python train.py --experts_per_token=8 --d_expert=96 --balance_bias=true --vocab_size=6835 --norm="layernorm" --positions="rope" --attn_scale=0.177 --init_std_qkv=0.0218 --init_std_up=0.0218 --init_std_down=0.00244 --optimizer="muon_variant" --lr_mult_o=3.0 --beta1=0.95 --doc_mask=true
Below are experts of layer 6 (counted from 0) of a mixture-of-experts language model. Rows are named router (the router's row for the expert), gate (a neuron's input weights, with its number), up (a neuron's input weights, with its number) and show model dimensions 0-127. Each number is 500 + 50 x the weight over its row's rms, rounded and kept within 0 to 999. Numbers have three digits each.
Before each expert's rows: a language model's description of what the expert responds to. This comes from a sample of Wikipedia text that the model never trained on.

# expert 18
Description: Mid-word syllable pieces. Middle pieces inside longer words and names, especially in, an, ell, iss, as in Mach-in-ery, Palest-in-ian, Sult-an.
router:469511420479531489466545427504486478533571530441471457471537512438497446582417554516599439426526410504527421510463463448586481449458527533323512448547542361481586545480546536511564457434521577460590431531560454432524546565481577449446486464477579476570429537586477472504440459519485496416472542513510559594548493519472481544491558522532537599576554448509493476496499509492528489486534
gate1:507468450481555526495477490534452532622448543482416550613424585545566512500430493463534564491491509451456499451485509450537388446515483473558436509518509536544545565524502487549468494554481555428473412497455420465483501434525440503481454499490447485408569456533568463505528523493465472554432509402547450523516451569519486548496545587509534489518483526506535502481539482595544465592505
up1:422472438508489609512467484574496471477484524466487478446466493488479511459540519498515503583485497464485518462487544502540381467508483482464445468565500514507565577509472505469574495545460591442510528457583498531529440483431566502500509439514436524540540514522495518529550420479549462567495518433447464402418518600608494515432544523513501535534521521543492431508522470558555521509502

# expert 25
Description: Place and title starts. Text right after section headings and place-name starters like New, North, San, district, town, Old, Western, also "newly".
router:458532487600504499517488513493538623514491524413408578510474576467367586521458484475536455573450479532551464521553498558568556537445495468487425548492457506567483510498493557477547392483445570474529503419535509497482472548496590424474558543557591542547490518514476489440460469598515437520457473549577532503544526469494546543481582486492477515496472458502501483459464561462561569508429
gate0:471542505366566464410438544552487359499459471469501506512456524480445452547415434459561481384472507446493370384553630473448541455545562510493554487470435447554559544519465518498567516551520478374455457405481499553504503466538518530493499456516552490465551497486596529541515416508455515499428449467531522452462582517417448431560472517451512534527475501516500503450496424522422493432521
up0:501464382516527597457504532600496502525520534592472494406546461498496514531498444642424416466457457504481467515583469624449540524547467443508471384509498483521506519514471526561567439519460523520437532501498547551398565450486500502578491485466560514494467481425415506431591438486479314439473508453505526433555523472458482475414512444572453513532561545540460481488563564481502522432505

# expert 63
Description: Scientific term endings. Suffixes and key nouns in scientific and technical prose, such as phosphoryl-ation, rep-ression, mucopolysaccharidos-is, plus technical nouns like engine and treatment.
router:497485399537491440485403506459470538515569531459541454471507512510493594520424521486597532387440521475594450494434489532486469482492482530464475450580400435473542453599572515491581520522548532440484488459543489509428630396536506509545394516496543499478450446546474441468528488478542528478423444455548656593509500499477476507488563526528475447539444447633565613433547476431506476586518
gate0:501533495408404577565429520373547458420457527438515572469544578461475580470494444595567518530440429495506495429531447554495463551488520501535504487568473494430554425497594510482528438529534429421467563444582560485388527504612506591421434542525540564466548463548421405486470494497609379556510584544517558450505422500471468600504609460430485583507488446415497605512485497475495532533559
up0:417445578583500489508572520468493510531571450544501439511507576561567485459616462490383474520499506496561579489495554514559516509543472444498568496523476542520445469453491498564522512489424629543467484403502471501527455547486448577526457477541483428578445416504492536453592559613451485454555433563596497460533496601459439460439494517507525519529491505572445438477476484468421455512466

# expert 45
Description: Surname endings before verbs. Last piece of a person's name or surname just before a verb or possessive in biographies, such as Les-er made, Anderson FRCS.
router:604475432583512391476487496559426462542445511564567512503515493554435446478459415497485406474463405514533537484548438508519502480563532559485389474483509485421492537529479610408523532503484486514504535528553453507404513520541582520545496497570475470432482502453499436521522455467522453502567473517520542501568504604523515476478537526559553564471484489508436550502519625503507424460418
gate1:474531526488471493563505478464509539485629453392555522458543489563565511533503455510547569507523521519496577441471394448464486516488468479514475451460424499562485450582523541503518474402507541566552465557515454513495403475528515532498425445515551421497381492558542472519449500471583491507523552459420601564493533600515509409503522387467516460543494477579474564466519495571480498503495
up1:494493488547443434536421609544601509496462569493458527459514519446446590519578525516530511475464519521508353529479529537513495539567450496531478474592482487432485494510456476442550399542539498359481489438482504507496592474473485453577491477511396565523519495595479533510509505546539530436496412599586439426540545572477485509509536563499404513512465453466446553474480545495403505563478

# expert 53
Description: Commas after names. Commas, mostly after place names (Tucson, AZ; Paris, Peru) and proper nouns or dates, plus other punctuation like ), and ",.
router:464510510491455457490510489440459537558538500508494580544438579474497509526494574520484480498517474492481495620481511557559496473575428581415392487547429409479543513508511489432569452450600474462505459474461524470476507551515516534412454605494562460462530449549367429433419506554513438457454450436487558576592533533491568527519546558535479532549435496493454557541514528438568515529512
gate1:498438446612521499437453483499528537504441416516551403543570543535496498500542516519457462540609476488429527557530588477480436415518502463483466540466459522470537542544607528523564472474481590424386422429466531514518552563508532478491564610508464518465491511428559479441578445522527518559575568462355496476533574407434568518498536493454436605431519509477460457615454482553475470505514
up1:515475534424526500527454519513496507547514547447475467616572509455450530543545562473359446477545499529440478549590484466575484457526489526408572488462445459499480477442589498521577457456520488507520540534460521465579375502551474551406474494488519475490516510514511492452438520536454450492498411596488468537443527535447501476488431528534435463533474500452477528513564536565398506588539

# expert 39
Description: Opening brackets and quotes. Opening parentheses and quotation marks that begin glosses, dates, years or notes after a name or title, such as (1915), (country wheat.
router:484563523524486431503450490506379551546549534412533599471490534480481596489474523555517477457457497481527552559523500504555407537555390541444428551592404448578547548526530536514585497520505552406482512514441485462446491430446593448423471593581512522491485542592518391535482507603535476532474480457434490525612488563475541480488575519546506575541514450546441503540543601350487503529495
gate0:575435505513494526433522463436483582525410474525517512540510443498600585433440456486542528405515527549582525415483505514456468381578461417552487540524459536472585543474557531568472505545495423456647526498496439506426490504506470469502483588607503446485495502546536486501475501515558497532487497456534519518584596510621539552499523418472488510527497410516488497524518478484406597478419
up0:446430464433551533440406452506518575523420490479517573553544500420548603467421454556531456510558458619545460450497510608525476390553450492487533523513524539546523554482469511519594371565543437515584551399457460475488449437538451501481520554456573513545497524543499461456524543541558478531560495482498439410563456528580445429442623508454468541543552473529460470508579576491491590479490

# expert 21
Description: The piece "and". Word pieces "and" or "an" inside names, such as Am-and-ine, H-and-ley, Stand-ings, plus whole names like Baltimore, San, Robert.
router:416585525549483518514556473439349509477529519462494474466463523523485453549469518467419422515517535565529460576486479517492395471496443574467414508468494455494521511603532518497502498423526493498523503432502392509489485530487503605499437552517543545474414491657482524387488488473530396474538477495532555489437520392457531529481546525465578517550455567587514572609544556496541499536494
gate1:470459486480477556437565486394518520529545449479489492509559534521510494511492446477476474472551496567500573471490443501572501499442501528593499454595482424541450477545476500445401534538434534451499471430560424451474590534523513572476533461560545556463432526454436523400475481546407549497502623328480527489513371409508459550478517455513464506532476510451487536449491476611448438428498
up1:549478425559507483445400566508494500507488456515449511541474441492395461540447559457573564508561435383512531435464606520463474483539574404455480451544564522492570516443467495490509458511572498588587563566559573531535456481497506469500464528528471455496489458526519487506499443413582437504539459627569464493438588484510462549495529455499617583375497438451524486515482454479567553571434

# expert 8
Description: Commas and clause connectives. Commas after introductory phrases, plus clause-opening words such as the, however, because, where, they; also the fragment og inside names.
router:502560439531414535546490581505507514491586535459426513455531577451517520435480578549492498472534408524520529556513429479505488430552463546453476527540425514448491467482452524519596515403506470449555485544552518441536576455510493560504539547490563472594490408509476354471438495493597544442485442495581577513523531557513554469430581511473539475478465474590529528495474505454556475505505
gate1:551547428565480571460437440489594514522484452415442560458460470592460565452534553520505539477512526460511546577464538434475458495528432505508394528536552483494451494479432512564434477437474505604499557478466512478513412508518444542454564578596459497596504577477455463494478469567415437487515602461470439490476496496436440481483495513473607483512484496630541427517534461503467449473480
up1:435449504487540516524424534470539538416507557573518533532507521516503503464465558564451491561523480490475469434546509513525549613550425621557667432537516448417542449525484500507457523590495456573547500483433500471436558423470489462555479461424498459492434563452529542536545481458648500476545462507522521483578544456485492556506543547540448545454521464502453506518444506498465555484486

# expert 44
Description: Line-initial capitals and headers. Single capitals and short tokens at the start of lines or table cells, such as I in Identifiers, information, and III.
router:529494368503471482509477474448474479457500642437465507429479598581499576588449501523484478518495459567459470526429448463472508425495503509435437545535458517461490514570485527513541463547506415468501431544543489490487477427512576555475426511547531496432474478507444422533494559580562475491407487406571568463528418560492549444526563582567524533576461421553487558511544577490488530568515
gate1:490526442568516446423440518518565485471517535482485598431465497517465472444496590519490577476404446483465529475552430454509434456493546455492611444557462527525490488505541532506462409550474522528637471499502532521483540474512472408458446481534530514453515556446418465540519482507442551529514521503533516526467450470433460463493541566439470506461609420553491489483487505504514568535493
up1:510552532573544455481480418437513570390498455529473501492433515420464493518523439574428557526565400541587571486517500486650475491443555525387508519441462515449477419515563491558537507547461543444444484492566546539457519482596530437481577531556471435571505511454431487448513474502442464509561582525483545474535471486464480470473396503448497524528525508504485573428574452465492418600545

# expert 34
Description: Determiners and adjective endings. Possessives and determiners like its, their, this, many, and adjective endings such as formative, Official, mostly sentence-medial in prose.
router:538524436515512429586402426514468507593498485467452511418346581536487524502388471483494442419481433472477448495570502486541428486511478581495570528497529506419520410466505528492483420438440448469523525428573470487489528433539509504511517547489505606462489481545476474521413465537657466470508484411525531496594557520380526413507619478504491470563425414508549519487466521511542479499622
gate0:612547544496618535406438438495657435526488526466428489539448506459561506561581528526531530552436479447510535446468454529497499493542508483467569497499452554547525440482550487444569459471454518481465443531434533573497502549403519540539493551551454427558560493461458534507547540467464522544490519496558411478582423507422574477491474468521536362477412638459509501376457504439537553501542
up0:434497494383428457472515557504447542544491483514481513477512468510581525508518509536554516523545528566469463475546457430385459444484522556508443548509436451493571546523501517423449445471485485566562590569524476553494429584400571440518441493447475498462559439491576568498422454522587502485518444539559567493451501538459429568465435471533561596514518462508430541512516536520482453483538

# expert 61
Description: General abstract nouns. Common nouns and determiners in expository prose, such as both, end, each, example, history, plus the ph in orphan.
router:490504458498489490539452542588420526557507492491509555502470526532507543496521562513461453480446429552556460588533545402572533560532499555485440580466402417476434416556589570501552455398541446453561569505473489507487503419440463503492455498502594511391445428551369402412426449458484407509465486514586568502468566467394602431525496512485500487493428461527474446534501567528575549463580
gate1:554384513493558570479554400648540487514601374512498495531427518596577617483503478561554438500480574507574546491476500498586427440419442463522430435460524450508462495511534479511525451474553557578502452456435428558477509495535519453475448499522504446473536520373468479431480470531490524515516451407535475620471454469544499483556547523490563515578493489552511562523501612479541433531545
up1:568455573450459548413495549437549439529424423477390511490477527507546546491400527569383571527493553584511457517549531444502441466469488509480562464429504502395545472525537496546519572615461517488505477505540559532556500512532566553520529454443509457565493496476467560413516486458442510534571391586526458493550481521480504409529462426532544536533481454548479552544498431569443483487522

# expert 13
Description: Punctuation and articles. Line-starting dashes and equals signs in lists and headings, plus commas, "the"/"The", and include/including.
router:526526463473467433572563514476468461444546512476486596489554571514466483570406551510656440473448421601516512502535499487602486506593418471426395505445451476548526498546516510528611367392543408482489496588460529491457605521521551534479478503450539548516512384586499451464430432573537486391408502433566565531479569503518584465441593618522507492516551503532463575511573481487553540569486
gate0:438492593433535479505429507546509432525481460475537512462484486553474610639512427500489545549469531510495517500553489529537480586600379470551498508452463448478510618510399500575562397522552540567452504453493521478576518540481559498547541444551458563472499511496450507435434537494556458407390473467596575514545490495484499610575518529439487454518513490490533429519478536570432511468507
up0:625563431528474585484548443464516502528386446541503419494489501464573392535482572567456545457515438487478409537543468464527447473595388531531438477457483547424451490449546528542434562593515417468452448498487475592514473501552455518476561550455505467454550507492473461472545568593413505572616501519384465501422539586466519400521488481483541525428558574506483504504526388526620596442381

# expert 42
Description: Personal name parts. English first names and surname pieces in lists and credits, such as John, George, Paul-sen, West-on, Johan-sson.
router:449447539510529472583498487510380549534553550515531463472483494463448536535481532467429420537464509482517476552525547474506400400559463453468485545507459497441511558568551526479499566459548506439505493525549423518398550531324619455469480554546443564477359528469555381444434478543597499450461499483449503551450510599486567429472499530515510519547440581491429548594617503461479503566536
gate0:466474506404475470577486443527447468541548552458584513444518476469452495582422397490440527502544610460509498510450571619592424467476581568497475594592470504471544509489435546472502528509444542526467511400552502548419443474462483563486379555510436519456448575389582485443571550542571449488494477465472580475471545482562438515524517545578427603440464488462545477609503486495538422496425
up0:490511528460446503610496594438537448462515564420475463580494459553509489589521435549542467521529515423605462388449489502528498385491512367553545430468345447524400604521511514482391524587521520482491458527482511411411534491489561520419488529620473514511369522442394475477548525493479551565543493468502463409488594530545480598554564492522457487505513515511408494482478480577467544491604

# expert 59
Description: Generic head nouns. Generic nouns after the, a or a possessive, often followed by of, such as number, series, part, group, game, season.
router:482497510589458385521477502505412477522516525474427491512500552503523490553464516474493501504554426601536500519448481440543493483538511570502491504429412424466523407544514540522585420530488422452470491540534481412513517481529506511427398534545536632472508486528421498506444431503506424352502427449484577504498621467412516474460477498495580542521512368579475548555572496474510515533519
gate0:597454575448548517583498486538475520515536571512475554500577437448437464478516601518416475576480425454602511551532559533494443519511406538518562558501491490457570477556387480477512450473587478550505490483446486482435483468538486511476510423549525479525564497636438517469439543535526459536537579563616510558544431411578518504544505484484477559580437517600515497487519491528484497590557
up0:545468457430501514382555543452496435439498495531458442431444573530433470578569501541490400477539564603380529418460445529595530529517492465457472465486465623563455478538516524521475571576525453540566474506520442471475540487529480538453522558405460522505440446574461550567530516510470474522453512516463530447467556519489450526570519532563497404535400461558529419495413486531473471427478

# expert 48
Description: Definite article and determiners. The and similar determiners like its, all, these after prepositions such as of, in, to, as in War of the Austrian Succession.
router:485581493602445440535428470484451671560462454425379515409443510543511512460468513432544451428502520523541465542450556502528535500497556546475476526464488427466537457488442516492497467478480511492567487552526446494505504481557498483493441468524551575513509454538455500500433471480540456425519536453489560470477574559504583503481552483546533563499456501560506534509456482506486570519619
gate0:438554450456495562503529508505467477410485461432618610550496460594452539569476481504479552488514520423465437487432518428471455458516505557468426511548462519474386495570546514498527417542495469484543603518581497518438549463517458490499450500552563474557447516484485502497489514467437524537452425582488449494559493419592471511535568462514546470547428469527548570467484495532438453465453
up0:451532532406542601540468556551415509464476488385458582581512562558442504509494550524567576460451448431417424502486472544452488495548499542503549569432364479563459378564538455424549441555464519444542530487557614500584542445527572525550503508500530367497517428612495496464428456439463453461432405537507529473548397519542454537499562486584491593525413505517476417426486541531501486545500